From a checkpoint of a small mixture-of-experts model trained on Wikipedia: 8 layers, a variant of Muon for the experts.
Below are experts of layer 5 (counted from 0) of a mixture-of-experts language model. Rows are named router (the router's row for the expert) and show model dimensions 0-191. Each number is 128 + 32 x the weight over its row's rms, rounded and kept within 0 to 255.
After each expert's rows: a language model's description of what the expert responds to. This comes from a sample of Wikipedia text that the model never trained on.

# expert 12
router [ 99 115  64 172 153  86 171 141  86  85 141 155 162 138 161  96 103 163 146 134  91 131 224 162 167 103 160 128 140 180 104 150 170  93 138 136 102 161 171 136 174 138 119  99 145 193  93 146 101 153 115 163 165  99  83 122 164 171 129 166 132 109 107 152 153  91 127 104  93  83 130  80 116 166  52 139 179 153 113 107 129  90 148  71 116 108 163 148  93 101 148 106 162 112 101 196 138 156 147 184 149 120 124 123 128  76  89 100  85 104 172 155 161 142 151 163 144 160  90 130  89 161 149  74  84  89  88 122  87 115 155  88  97 140 156  85 103 122 119 141 109 180  86  91  89  83 105 152 189 136 133 116 142 112  90 169 134 162  82 133  86 135 106  71 116  90 145 177 114 127 108 157  79 126  97  86 149 131 104  56 127 136 170 134  97 137  87 116 133 142  96 125]
Verb suffixes and past-tense verbs in biographies after he/was, such as debut-ed, sign-ing, released, played, plus particles up, off, back.

# expert 25
router [ 92  77 103 169 150 101 132 124  92  84 177 132 122 139 135  91  82 148 147  95 129 105 159 171 167 106 158 122 156 154 113 151 170 126 135 134  95 130 171 117 160 165 136  87 163 172 111 101  84 178 102 147 166 100 106  87 162 178 133 159  97  74 113 178 162  88 113  84 102 105 141  87  95 144  83 161 165 172 105 133 194  79 158 105 104  99 132 156  99 111 169  84 173 105 125 167 138 167 138 160 161 169 114 115  99  81 104  90  83  84 186 122 135 105 161 140 151 166  98  90 100 150 168 122  99  92  76 126  85  72 154  86 131 139 140  92 109 130  79 149  87 169  80  89  89  97 101 146 174 140 104 114 182 155  86 167 109 173 103 149  86 150  79  91 103 114 155 144  75 156  85 148 147 111  73  96 152 137  94 103 177 148 158 150 101 150  82  90 124 152 108 140]
Paragraph breaks ending sentences or headings, and first pieces of common nouns in technical prose, such as Mod-el, gu-ilty, block-ed.

# expert 47
router [107  97  95 208 174  86 100  97  74 103 255 154 152 160 146  70  66 157 126 113 126 104 164 197 155  99 144 160 141 153 106 151 162 159 126 110 124 114 136 192 180 159 110  94 157 187 136  95  70 174  70 162 156 111  98 101 161 167 140 167 122  98 134 143 130 109 108  84 100 100 121  99  98 116 112 170 173 122 117 153 155  61 196 110  78  90 153 147 128 106 135  91 142 136 100 161 153 145 157 130 184 131 126 115 123  80  72 102 120  72 186 120 146 117 146 166  91 149 112 105 139 149 158 140 123  87 118 116  98 122 114  91 126 141 133  99 128 118 102 137  69 147 105 112  56 104  79 159 150 138 121 137 166 104  89 142 124 150 129 154  88 154 107  97 129  99 121 122 103 147 100 165 108  95 145  84 133 167  96 138 151 148 139 158  68 132  93 134 115 165 127 124]
Sentence-ending periods and periods inside abbreviations or initials, such as D.C., feat., W. R., Jr, plus some table pipes.

# expert 1
router [ 92  77 103 168 150  98 134 123  91  86 176 131 124 138 135  87  86 144 148  94 126 103 159 171 169 104 158 124 157 153 110 155 167 128 136 133  96 128 169 115 160 166 136  91 164 171 109  99  84 178 100 148 168  98 104  86 162 177 134 163  97  74 113 176 161  91 112  86  99 105 142  86  94 146  83 159 163 174 104 133 193  80 158 104 105  98 129 155  98 109 169  83 172 106 124 167 135 167 135 159 162 167 112 112 100  83 103  88  86  82 188 121 135 104 162 140 152 166  97  92 101 147 172 122  93  90  77 124  83  76 154  87 129 141 141  91 105 130  80 150  85 173  78  87  89  98  98 146 170 137 104 117 180 155  86 165 108 172 101 152  86 148  79  91 105 111 154 143  75 152  87 146 148 109  71  96 150 137  95 105 176 150 160 155  99 145  84  90 123 148 108 139]
Line breaks, brackets, pipes and first pieces of surnames or words in list, table and taxonomy lines, such as Chen, BWV, "|".

# expert 22
router [114 110  76 190 134 155 139 159  96 112 165 141 141 130 156  89  92 129 117  85 104 109 212 135 151 112 135 115 145 160 118 155 159 103 116 129 103 135 189 153 180 141 129  98 153 156  91 125 122 140  76 175 193 105  76 145 174 169 122 161 100  93 114 115 132 100 143 147  39  83 141 106 108 164  93 176 203 148 124  81 127  76 164  60 117 172 110 123 137  96 120  99 145 127 112 190 121 141 143 130 158 142 124 114 103 128  58 128  94  67 137 157 164 118 149 142 153 159 101 112 108 111 162  92  64 102 109 134 115 128 133  77  94 129 145  83 114 137 131 140 133 177 103  80  78 126  99 185 194 130 123 109 116  89  80 145 128 179 109 124  99 119  89  63 116 111 136 162 102 145  94 157 121 103 104  74 141 141 148  62 156 121 151 181  74 180  86 103 156 164 124 133]
Inner word pieces before suffixes like -ed, -ion, -ance, such as relu-ct-ance, con-clus-ion, endow-ed, spino-ff.

# expert 30
router [110  63 122 207 168  81  93  93  84 120 210 139 160 163 134  30  56 146 173 125 111 114 125 184 159  78 159 133 172 154 122 157 159 166 113 126 136 128 133 131 162 169 131  71 152 155 105 128  65 167  74 169 161 100  89 117 183 151 165 158 100  93 144 159 144 118  85  71  96  93 118  63 113 144  89 154 164 127 101 110 152  67 166 117 112 111 134 156 101 110 111 116 164 111 113 165 163 185 156 158 170 132 123 112 124 105 100 105 109  75 178  99 154 109 179 160 154 161 103 140 150 110 153 132 123  97 102 102  80 122 152 106 144 136 149 112 117 149  85 149  96 133 109  91  46 100 124 162 157 139 111 139 159 117  90 190 134 144 130 142 102 169  92 126 134 103 134 176 120 139  80 146 135 130  71  87 119 134 119 107 159 140 155 152  89 115 103  93  91 129 118 114]
Commas after place names and list items, such as New Haven, Connecticut, plus table pipes, semicolons and dashes.

# expert 19
router [ 91  77 103 168 149 101 134 122  89  85 175 133 123 137 136  89  86 144 150  95 126 103 161 168 169 107 158 121 160 153 112 152 170 128 138 131  95 125 167 119 161 164 139  89 163 171 107 100  84 179  97 149 166  98 106  86 159 179 136 161  97  71 114 176 161  91 112  84  98 108 141  87  95 147  82 162 165 173 105 131 192  79 158 105 107  97 129 154  96 110 169  81 170 105 125 164 137 167 137 163 163 167 113 114 100  81 103  89  86  83 188 121 136 104 161 139 150 168  95  90 101 147 172 120  96  88  80 127  81  76 154  87 126 141 143  93 108 133  80 150  85 171  77  91  88  98  98 145 171 136 105 118 182 154  87 164 108 169 101 153  88 149  79  91 103 111 156 143  77 154  84 147 147 110  72  96 150 136  95 105 179 148 156 151 100 146  82  91 124 149 108 140]
Sentence-final periods in prose and the opening pieces of split words and names, such as doc(udrama), Cap(uto), Bart(occini), sc(enes).

# expert 38
router [ 91  79 103 169 150 101 135 124  91  85 176 131 124 137 136  85  85 144 148  93 128 104 159 171 169 105 160 124 155 156 108 155 168 130 135 132  93 129 168 117 162 169 136  91 161 171 109  99  85 181 100 148 165  96 106  87 162 176 134 162  98  74 113 174 160  90 112  85 100 106 141  83  96 147  83 160 163 174 107 133 192  79 159 107 107  97 130 154  97 108 171  80 172 106 122 165 135 166 132 161 163 165 113 115 100  84 105  90  87  82 185 122 135 104 161 142 151 169  99  91 100 147 173 121  94  93  79 127  83  74 156  88 129 142 141  94 108 130  81 149  86 172  75  87  89  97  99 146 169 138 105 117 179 154  87 167 107 174 100 149  85 148  81  90 106 116 156 143  76 155  81 148 148 110  72  95 149 139  94 107 175 148 160 152 101 149  80  90 125 149 109 140]
Numbers, units and articles in tables, dates and descriptions, such as the, 1998, mm, 3–5, Vol(ume).

# expert 41
router [ 92  79 106 167 152  97 136 124  89  87 173 133 125 140 137  90  85 147 150  93 129 100 161 170 169 105 161 124 158 155 110 156 169 129 136 133  96 128 168 116 161 168 137  87 163 172 111 100  84 180 101 146 167  98 107  84 162 179 134 163  99  71 113 176 160  91 112  84 101 106 140  87  94 146  83 158 164 174 106 132 192  81 158 105 107  98 128 156  98 110 168  81 171 105 122 164 132 165 136 158 163 169 112 115 101  83 103  88  85  82 189 122 135 105 163 140 152 165  99  92 101 149 173 125  94  89  78 125  83  76 157  87 129 139 142  91 108 133  82 151  84 171  79  86  90 100 100 145 173 138 106 116 181 155  87 169 110 171 102 153  87 146  82  92 106 114 152 145  76 157  86 146 148 110  72  97 152 136  96 105 179 150 161 153 104 146  83  90 127 149 108 139]
Day numbers in biographical birth and death dates, and word pieces in taxonomy and genus lists, such as January 22, Hamp-son.

# expert 5
router [ 63  99  61 154 142  90 131 143 109 104 165 140 168 158 149  95  98 153 156  95 106 155 171 160 175  99 146 108 135 151 117 155 153 113 142 165 124 152 179 113 214 154 108  89 129 178  87 109 117 146 110 172 167  82  54 127 177 166 130 180 122  69 151 139 132 113 138  99  76  95 123  99 126 146  91 147 166 135 109  73 148 100 161  87 120  91 153 160  95 118 108 109 170 124  98 161 140 163 185 166 148 101  98 121  77 109  73  95  70 100 137 167 150 122 161 180 164 161 114  94 124 149 151  80  87  89  90 127  72 118 143  83  79 129 165 111 117 157 116 144 109 157  98 119  50 131 118 156 187 135 131 109 163 105  67 158 118 175 108 142 117 121  89  99 102  87 162 168 126 160  83 158  84 127 108  78 154 137 140  80 140 135 167 150  99 155  92 102 137 127  97 134]
Subordinating and contrast words opening clauses in narrative prose, plus word endings before them, such as there, when, however, because, -ly.

# expert 13
router [ 92  78 104 169 151  97 135 121  91  86 172 131 123 139 136  87  85 145 150  93 127 104 158 171 169 105 156 122 159 155 110 154 166 128 136 132  95 128 169 116 162 165 135  88 163 172 110  96  84 180  99 147 166  99 106  88 162 178 132 161  97  72 112 178 163  90 112  87 100 107 140  87  96 147  82 158 165 172 106 130 190  81 160 107 109  98 126 153  94 107 167  84 173 105 124 166 135 168 136 160 164 168 115 113  97  85 103  89  84  80 188 121 136 104 163 137 152 165 100  92 101 147 172 119  95  90  78 128  84  76 155  88 129 140 144  93 107 129  81 149  85 177  77  86  91 100 100 145 174 136 106 119 181 154  87 166 108 171 100 152  84 147  79  89 106 116 155 145  77 154  84 147 147 110  71  94 149 137  94 106 176 149 159 154 101 147  86  87 125 150 110 141]
Closing == of section headings, sentence-initial He/She/It, and some mid-word pieces in prose, such as Geology==, He, re-e.

# expert 17
router [ 96  78 104 167 151  97 133 125  90  88 174 130 126 137 137  85  87 146 148  96 126 102 159 169 170 103 155 123 157 151 107 156 170 130 137 133  98 127 172 117 164 163 136  88 163 171 113  99  84 179 102 147 168  98 106  88 161 180 136 167  97  76 113 174 160  88 111  85 101 105 146  84  92 147  80 160 163 174 104 133 189  79 157 105 105  96 129 151  99 112 168  79 171 105 123 166 132 168 134 161 160 163 112 110 100  82 103  88  85  82 187 119 134 103 162 139 152 165 101  90 100 143 170 122  95  85  82 124  82  76 152  87 128 143 139  94 104 126  83 148  84 174  75  90  88  96 101 144 174 138 107 122 179 153  85 166 110 171 101 154  84 151  80  90 106 113 154 142  76 151  89 145 148 111  71  92 152 135  95 106 180 150 159 156  98 146  83  90 124 150 107 141]
Numbers, name fragments and list dashes inside tables, race results and semicolon lists, such as 12, 47, U, n.

# expert 6
router [ 91  79 103 168 150 102 135 124  91  84 174 130 121 139 135  88  88 144 149  94 127 104 161 172 167 108 157 123 157 155 110 155 166 130 135 131  93 126 168 116 162 165 138  89 165 170 108  99  83 179  99 148 168  99 106  85 162 176 133 158  96  74 114 176 161  91 112  82  98 106 144  88  95 143  79 160 166 172 106 130 194  79 159 103 108  98 131 155  97 108 169  82 172 103 125 164 135 165 137 163 162 168 112 114  99  80 100  88  87  83 187 120 136 105 161 140 151 166  98  92 103 147 174 119  92  88  78 126  81  75 152  86 127 142 138  93 107 130  82 150  85 168  76  86  90  97 100 146 170 139 104 116 177 155  87 166 107 170  99 152  85 146  81  93 103 114 157 143  77 155  85 147 146 110  70  95 149 137  93 107 178 151 159 150 101 147  84  90 124 149 108 139]
Line breaks before headings, heading markers, and first pieces of words in lists and tables, such as ro(e), fl(iehen), Stat(ue).

# expert 34
router [ 93  77 104 169 151  98 133 123  89  87 175 129 125 139 134  86  86 145 150  94 127 103 159 169 169 104 158 124 156 154 110 155 170 128 138 134  98 129 170 117 162 166 139  88 162 172 109  99  83 178 101 147 166  99 107  87 162 180 135 163  99  75 112 175 160  89 113  84 102 106 141  87  93 145  82 159 165 173 107 133 191  78 157 105 106  98 127 153  96 110 168  81 172 107 124 166 135 169 134 158 161 166 113 113 100  86 102  87  85  81 184 122 135 105 163 136 151 167  98  90  99 147 170 123  96  88  80 123  82  77 152  86 130 141 143  95 105 128  83 149  83 177  79  88  89  97 103 145 173 139 105 119 181 154  85 168 109 172 100 152  84 148  79  91 104 114 154 142  76 152  87 149 146 111  72  93 152 137  95 104 182 151 160 156 101 144  84  91 124 150 110 139]
First pieces of names or words at the start of table cells and lists, such as Ren(iera), Cor(coran), Iran, 188(6).

# expert 23
router [118 130  69 186 156 134 164 123 103  83 212 121 144 129 157  70 107 132 124  99  81 138 210 169 162  90 179 124 127 180 160 154 140 103 156 155 115 154 163 141 174 145 109  82 135 134 131 111 112 118 102 184 154  96  74 143 157 157 142 162 100 101 114 143 143 114  95  98  69 105 111 108 111 166  92 139 174 136 113 122 141  96 153  76  74  98 142 131 118 116 147  80 147 111  92 171 110 160 146 159 139 141 117 107  92 137 104 112 108 114 143 174 149 137 170 160 182 164  91  81  77 176 171  84 102  75  98 124  93 128 138 107  81 126 157 116 109 157 106 150 134 206  79  74 116 119 130 133 156 150 108 109 153 122  58 135 126 165  91 160  97 141 104  81 119  69 156 160 105 140  68 155  91  98 124  75 159  98 167  58 128 163 144 146  98 148  72 100 136 165 108 158]
Quantity words and comparatives like all, one, two, more, most, other, plus word-ending pieces like -ly, -less, -able.

# expert 16
router [ 93  79 104 169 149 100 133 124  90  85 176 129 125 139 135  86  86 145 150  94 127 104 161 172 169 103 156 123 155 154 113 154 167 129 137 134  94 128 169 117 162 167 136  88 162 173 109 100  83 181 101 147 169  98 106  89 163 179 134 162  97  72 114 176 162  90 114  88 103 106 141  85  94 145  82 160 167 173 106 133 191  78 159 104 106  98 130 155  97 109 170  83 173 106 123 164 136 169 137 160 162 166 113 115 101  83 104  88  85  84 186 123 134 107 161 140 152 167 100  93 102 146 167 121  94  92  78 125  84  74 151  87 130 141 141  90 111 133  81 148  86 177  76  87  91  98 100 145 171 139 105 115 181 156  87 167 108 170 101 153  86 149  79  92 103 115 156 142  76 156  85 147 148 108  71  93 149 138  93 105 177 149 160 154 102 147  84  90 125 148 109 140]
Opening pieces of foreign names in lists and tables, such as Am(itabh), Em(baló), Ak(ki), plus "and", table symbols and signs.

# expert 15
router [108 110  86 207 172 129 134 143  71  74 227 121 106 133 148  81  58 167 118  84 154 113 144 168 137 109 138 143 141 159 144 134 156 121 134 161 129 104 181 155 161 178 121 104 165 129 128  61 112 160  69 145 176 109 109 106 159 145 132 158  92 106 122 145 161 118 105 109  88 119 140 112  82 146  89 192 200 170 111 138 134  52 182 112 109 121 134 125 136 118 139  75 158 101 135 175 164 148 144 117 154 134  93  69 116  88  63 120 104 112 128 142 107 132 172 158 133 145 103 115 103 142 163 110 120  80 129 100 102 115 153  76 117 129 171  90  99 152  79 150 113 183  91  99 124 108  67 134 143 187 113  99 138 103  66 166 164 195  87 165 105 151 118  99 128 126 130 122 144 140 109 122 104 117  83 101 164  98 120 123 191 165 128 154  80 108 106  72 125 157 139 158]
Single capital letters inside acronyms and all-caps words or headings, such as PolyGram, CONCACAF, ChEMBL, ==Education==.

# expert 28
router [ 91  79 106 168 151  99 135 123  90  87 176 128 124 138 134  87  84 143 147  95 129 105 161 169 170 104 158 123 153 155 111 155 167 129 136 131  96 129 169 118 162 166 136  89 162 170 109  99  83 176 100 147 166  96 104  85 161 179 133 161  95  73 115 176 162  90 113  83  99 108 139  85  95 145  80 160 163 173 106 131 191  79 157 107 105  98 129 155  96 109 170  82 173 104 124 165 134 165 135 159 164 167 113 114  99  83 105  88  85  81 186 120 136 105 160 139 155 166 100  90 103 146 171 120  96  90  80 125  83  75 154  87 129 142 142  91 108 130  80 149  86 172  79  86  89  97 100 143 171 137 104 117 181 155  86 167 110 171 102 152  84 149  77  88 105 115 158 143  77 155  86 146 145 109  72  94 151 139  93 105 179 149 161 152 100 148  84  90 127 151 112 139]
First tokens of list items and table cells, especially years like 2021, 2022, dashes and word starts like Gr, eng, str.

# expert 33
router [ 91  77 103 168 150  99 134 124  92  85 174 128 126 137 133  89  85 143 147  94 125 104 160 171 169 105 157 124 155 154 113 155 168 129 139 133  95 127 167 118 162 165 137  92 163 170 109  99  85 178 101 148 168  97 106  87 160 178 136 163  97  73 113 176 162  90 114  87 101 103 141  89  96 144  79 162 164 176 105 132 191  79 159 106 106  96 129 154  99 108 168  82 174 108 125 164 137 168 135 163 163 166 115 113  98  84 104  92  85  84 187 118 136 104 162 141 151 169  99  91 100 147 171 121  95  90  80 125  82  75 153  85 129 141 140  93 106 132  82 151  86 173  76  90  88 100 101 145 170 140 103 119 182 156  87 165 109 173 102 152  85 149  79  88 102 114 158 142  77 156  86 147 148 108  73  93 149 137  94 104 179 151 159 153 100 148  81  91 126 149 109 139]
First pieces of surnames after a given name in credits and tables, plus percent signs and line ends, such as Bar-bera, G-iedroyc.

# expert 24
router [116  66 117 179 141 112 132 148 122  96 190  81 153 109 172  68  79 154 145 130 108 114 133 185 126 110 167 166 130 163 162 147 170  91 137 156 113 104 150 174 194 145 127  93 167 164 138  86  95 161  68 169 203  89 101 117 122 141 165 173  94 100 115 176 144 106 118  74  63 142 123  81 120 128 129 150 164 139 100  88 134 114 197 105  96 111 143 160 166 102 125  77 152 120  83 180 145 148 120 175 153 105  94  99  79 117  92 101  94  93 166 165 120 131 162 134 124 156 107 119  90 124 149  94  85 101 133  97  80 109 160 103 149 156 146 102  88 128  79 149  82 211 106 126  96 109  51 181 166 154 114 101 117 118  75 153 164 169 126 168  95 132 106  91 106 118 136 123 125 149 119 133 127 142  70  98 156 110  96  93 182 131 124 176 100 125 108 112 117 143 169 133]
Byte pieces of Japanese, Chinese, Arabic, Greek and Gujarati text, plus accented letters in names like K-á-roly, Radhošt-ě-m.

# expert 4
router [ 94  76 104 169 147  99 134 125  89  90 177 128 124 138 136  88  87 145 148  96 125 104 162 169 171 106 155 124 155 153 113 154 169 129 136 133  95 129 168 115 162 163 140  88 166 171 110  98  85 180 101 146 168  99 104  88 160 179 135 163  97  71 112 176 160  87 112  84 102 108 143  88  93 142  81 159 165 174 104 131 194  78 158 103 106  98 130 155  98 110 169  84 175 107 124 166 137 170 136 158 162 169 111 116 100  82 102  90  86  82 186 121 136 105 162 138 153 164 100  93 101 147 170 123  95  90  80 126  84  74 152  88 128 143 142  92 107 131  82 150  87 171  75  89  89  96  99 145 173 139 105 119 181 154  87 167 109 171 100 154  84 148  81  92 105 113 157 142  78 155  85 146 146 109  70  94 151 139  95 105 178 147 161 153 101 145  84  90 125 150 110 140]
Word-initial pieces of names and rare words plus function tokens, often in military or war history text, e.g. Bad(hra), Jud(i), against.

# expert 26
router [130 132 117 183 133 141 123  62 103 104 168 133 161 137 144 111  86 152 158  66 152 155 218 136 161 127 159 117 140 139 124 153 154 123 114 136 113 115 182  88 172 160 136  89 148 185 107 124 113 144  83 172 167  79  97 115 135 150 156 158 125  74 111 135 138 104 113 122  51  90 116  84 129 147 103 204 214 148 100  73 146 106 150  91 116 166  96 134 144  59 110  55 154 139 124 148 145 168 171 123 145 156  91 106 128  97  80  90 109 103 129 164 152 111 170 117 130 156 104 130 135 109 174  78 115  62 118 134 106 127 124  80  59 140 128  88 126 158 125 176  95 177 104  98 113  96 107 179 177 164 146 134 148 110  84 164 125 162 114 176  91 146  78 101 125 119 140  98 107 134 105 161 117 165 116  74 128  99 133 112 151  95 115 185  82 146  79  72 124 149 147 160]
Middle syllables of learned, scientific or foreign words, such as pharm-ace-utical, sarc-oph-agus, ther-m-odynamic, Mesopotam-ia.

# expert 36
router [ 92  77 104 168 149  97 135 125  90  88 177 129 123 137 137  89  88 147 147  95 128 102 158 170 171 106 158 125 155 155 110 154 168 129 134 133  95 129 170 116 163 165 137  86 162 171 110 100  86 179 103 148 168  96 106  87 161 177 135 163  97  71 114 173 158  90 113  86 100 107 142  85  94 144  82 163 165 176 105 132 191  80 156 104 107  99 128 156  98 108 169  83 174 103 121 165 135 167 136 158 164 164 111 115 100  82 102  89  85  84 185 120 134 103 162 141 154 164 100  91 102 148 171 121  96  88  78 123  85  71 153  87 127 142 140  91 106 131  80 147  84 170  76  88  92  97 101 145 174 138 106 118 179 156  87 167 107 170 103 152  88 149  79  93 108 114 155 143  77 158  84 147 147 109  70  96 149 137  96 103 178 149 160 154 101 148  82  89 126 152 107 141]
Word pieces in technical terms, species binomials and table place names, such as pl(ac), al(kalitolerans), system, bus, Gl(ider).

# expert 39
router [115 115  94 207 151 147 126 136  98 110 138 136 140 135 134  88 130 144 102  99 114 149 217 132 169  69 169 110 134 143 144 161 167 100 129 129 109  96 142 218 188 141 121 107 144 206 109 105 100 144  80 172 214  49  92 128 148 171 160 162 127 128  97 118 136 142 127 106  60 118 115  98 130 114 120 146 199 176 110 131 136  62 129 100 118 158 111 159 146  71 152  85 162 134 132 175 112 181 123 153 137 128  98 110  77 139  37 133  73  74 140 120 129 109 140 153 133 179  80 128 128 121 151 116  84  87 129  95 111 115 126  80  82 135 124  94 109 166 115 143 145 180 112  77  94 126 101 161 146 140 138  96 178 108  98 155 137 167 107 111 111 147 114  78 117 106 104 168 141 147 103 123 129 101 123  90 116  98 128  71 146 151 129 177  94 155  73  97  89 151 130 144]
Middle or final pieces of English-style surnames and place names, such as -ton, -ley, -s-, -er, as in Poughkeepsie, Dunfermline.

# expert 43
router [114  97 117 187 157  93  93 127  54 108 199 131 162 164 145  79  74 143 197 133 112 141 155 213 140  95 161 115 163 152 140 144 158 120 127 141 148 138 120 135 198 151 125  77 158 117  72  83  65 137  77 164 185  71  94 135 145 153 169 144  73 100 134 147 121 147  97  91 120 131 144  93  91 123  77 178 165 157 110 159 154  77 168  72 114 103 157 151  68 127 119  86 152 112 122 132 149 156 130 135 130 131 101 121  90  89  99  65 117  99 177 150 139 123 199 173 154 151 104  82 140 111 157  76 132  94  81 146  83 107 143  94 102 125 149  87 121 140  90 149 129 163 119 100  48 111 113 147 160  97 125 116 157 105 101 146 134 150 123 159 118 177  92 120 127 113 131 121 132 169  91 179 108  98  96  92 144 142 110  77 142 146 152 131  96 129  90  87 110 175 154 138]
Conjunctions and list commas linking words or clauses, mainly and, also or, but, while, &, as in Arts and culture.

# expert 10
router [ 91  79 103 168 152 100 136 124  89  86 174 130 124 138 136  86  86 144 149  95 127 103 161 171 172 105 157 123 157 154 110 156 168 129 134 134  95 128 169 118 162 165 139  87 166 171 110  97  83 180  99 148 165  99 107  87 161 177 135 163  98  72 111 178 161  90 112  86 100 106 142  87  96 143  81 161 166 173 104 130 190  80 158 106 107  96 130 154  97 109 169  81 175 106 125 165 137 167 135 160 162 166 112 114  99  83 104  89  87  81 188 121 136 105 164 140 152 167 100  91 102 148 173 122  95  90  81 128  83  75 155  90 128 142 143  92 107 132  81 149  87 172  78  87  89  97 100 144 172 137 105 119 179 155  88 167 109 170 101 151  83 148  80  91 105 112 156 145  79 156  87 148 146 111  73  95 149 137  96 105 178 151 161 153 101 146  83  90 126 149 109 138]
Possessive pronouns and person-related words in biographies and music articles, such as his, her, 's, Scientific, Personal, research.

# expert 18
router [ 91  76 104 168 150 100 133 125  90  87 174 131 124 139 136  86  88 146 151  94 129 104 160 170 167 104 156 124 154 156 111 154 167 128 135 133  95 128 169 117 162 166 138  90 163 172 109 100  83 179 102 147 166 100 105  88 161 177 134 161  99  73 113 175 161  89 115  87 101 105 140  86  95 146  80 161 167 172 103 132 193  80 157 104 106  97 129 156  96 109 169  84 173 104 122 167 135 169 135 161 162 166 114 112 100  82 104  89  84  83 186 120 135 106 163 139 153 165 101  93 102 146 170 120  94  89  79 127  84  74 153  88 130 140 139  92 109 131  81 149  85 173  77  86  88  98 100 145 172 137 104 114 181 155  85 167 108 170 101 153  85 145  81  92 105 117 155 143  76 157  84 148 147 109  70  93 152 137  94 106 178 151 159 152 101 148  83  90 124 150 110 141]
First pieces of names and nouns after the, a or sentence openings in plot and game text, such as Ven(usaur), Mon(eta), sculpt.

# expert 2
router [103 116  95 176 138 119 107 149 114 100 176 137 144 151 166  72  86 150 131 103 176 165 211 139 154  98 155 108 149 182  97 135 158 140 142 146 153 138 173 164 230 157 141  93 167 193 118  72 126 134 113 170 198  64  73 133 152 155 145 157 118  97 114 162 142 142  92  83  54 116 123  68 129 115 122 132 196 134 112  95 124  88 137 109 126 114 133 132 139 100 115  83 162 105 114 166 137 162 131 161 133 145  97 127  74 101  91  97 108 120 131 135 167 101 152 150 145 187  60 132  99 137 150 114 113  84 118  80 105 121 145 130 129 154 144 107 124 160 101 140  43 162  95 114 113 109  60 177 143 166 126  90 123 105  98 150 139 145 107 115 106 152  84  57  90 115 120 123 112 140 144 129 115 145  78 117 131 120 135 111 163 161 130 164 108 116  42  70 113 125 170 168]
Opening quotation marks, apostrophes and accented or vowel pieces inside foreign names, such as "Mágico", N'Da, Kyrgyzstan, Dishchii’Bikoh.

# expert 0
router [140 106  54 201 171  83 145  79  97  83 176 153 156 162 175  60  95 145 157 103  97 138 157 167 188  97 154 131 133 170 114 156 172 111 144 147 119 148 144 136 161 153 118  71 155 107 114  91  96 115 110 174 181 101  84  84 144 155 135 157  96  92 129 153 143  99 115 109  91  86 117  81 118 150  80 146 167 142 112 179 135  90 158  64 103 120 151 137  94  95 131 118 180 105 109 169 124 146 182 179 176 120 116 117  98  88  76  82  86 127 182 158 132 102 138 137 146 151  99 116 124 164 158  74 118  85  98 116  94  92 117 106  87 166 156  82 109 150  68 154 101 159  94  96  71 110 105 166 151 118  95 112 164 132  78 160 109 153 108 157  95 164  90 129 128 132 174 157 122 129  90 165  80  87  97  95 151 126 157  61 148 134 166 159 118 107  95  95 129 137 146 133]
Prepositions like of, to, by, for, with following a noun or verb, as in "board of", "failing to", "arrived at".

# expert 32
router [ 94 117 110 183 157 127 110 116 107 101 131 133 135 111 154  84  86 163 131  64 155 139 222 131 156 125 136 147 161 138 139 176 169 130 146 170 121 154 140  87 208 141 125  67 158 195  96 105  85 152  83 190 192  65  58 111 143 144 136 143 109 125 134 143 117 131 107  86  33 107 105  97  96 138 104 151 193 164 117 121 168 118 162 114 104 154 132 138 117  95 103  96 145  79 111 200 172 176 123 122 156 126  98 110 107 105  60 102 117  85 158 142 149  94 150 144 127 151  97 120 110 112 134 132 139 114 118 135  99 133 131  81  70 131 121  91 115 168 108 162  99 185 102  97  92 130  64 141 160 155 127 104 163 110 102 148 135 160  96 126  89 207 117 108 105 145 108 102  99 163 125 156 146 132 145 104 137 108  89  65 162 135 132 183  96 140 104  82 155 161 163 149]
Inner letter chunks of foreign place and person names after a capital, such as Sask-at-chewan, Bukh-ar-in, Kard-zh-ali, T-ir-ana.

# expert 20
router [ 91  78 105 168 151 101 135 124  91  86 177 131 124 139 134  89  86 147 151  95 127 104 160 170 168 106 157 123 157 153 112 156 169 128 136 132  93 129 169 117 161 166 136  89 162 173 112  98  83 179 101 146 167  99 106  88 162 180 132 161  97  70 112 177 161  91 116  87 101 106 143  86  95 145  83 160 165 173 104 133 192  81 157 107 106  97 129 157  94 108 168  85 173 103 124 166 136 168 137 160 163 168 114 113 101  83 104  88  84  84 188 122 136 103 160 139 153 168  99  94 103 147 170 122  94  89  78 126  84  76 152  88 130 141 140  95 109 132  82 149  85 175  77  88  90  98 102 141 174 138 107 116 180 154  88 168 111 171 103 152  84 146  80  90 105 114 156 144  75 155  85 147 148 110  71  92 150 139  91 105 179 152 160 152  99 147  83  90 124 150 111 140]
Digits, years, coordinates and word starts inside tables, infoboxes and parentheses, e.g. 1977, 56″, No., ref(lection), S(old).

# expert 14
router [ 92  74 105 169 151  98 133 123  93  87 175 129 125 137 136  87  86 145 150  94 126 103 159 171 170 104 158 123 157 154 108 153 170 129 134 131  98 130 168 116 161 163 135  90 163 171 109  97  86 181 104 145 165  99 105  87 162 178 133 162  98  73 111 176 160  87 114  84 101 105 142  86  94 145  83 162 165 173 105 133 194  80 158 104 106  97 127 155  94 110 169  83 172 105 124 165 133 168 135 161 163 167 113 111  99  82 107  89  86  85 189 120 134 105 161 140 151 167 100  93 101 147 170 119  95  91  81 127  85  73 151  89 129 143 139  94 107 127  79 151  86 173  78  86  89  98  99 145 171 138 105 117 180 154  87 164 109 171 101 151  85 148  78  90 106 114 157 142  76 154  85 147 148 110  71  93 151 137  94 107 176 153 160 154  99 149  85  90 125 151 107 139]
Plural subjects and past auxiliaries in reports, such as were, they, was, plus table pipes and ±% in election tables.

# expert 42
router [123 110  75 195 181 127 130 157 103  84 141  95 159 123 146  88  83 143 113 124 123 156 185 133 138  90 120 144 183 140 145 158 150 102 110 156 101 133 162 113 179 149 134  92 166 139 130 107 112 141  72 185 202  55 107  91 177 183 148 158 117 125 120 144 149 131 117 110  67 110 100 119  72 181 110 171 205 139 116  79 158  88 152  74  91 146 132 141 149 120 137 108 154 115 110 199 164 168 121 115 144 113 106 111 112  85  52 124 113  85 148 135 170 100 133 134 122 172 113 120  79 150 190 101 118 101  85 125  87 113 114  99  87 118 155  73 134 168 125 158 108 191 116 102 101 126  92 170 160 135 140 134 188  94  78 141 140 179 107 128  75 126 101  80  69 117 105 122 138 147 114 122 126 108 118  91 137 126 119  56 150 135 103 153  95 167  93 116 171 158 182 127]
Consonant-cluster word pieces after capital or initial letters inside names and words, such as Rock-st-ar, b-ud-get, gend-arm-erie.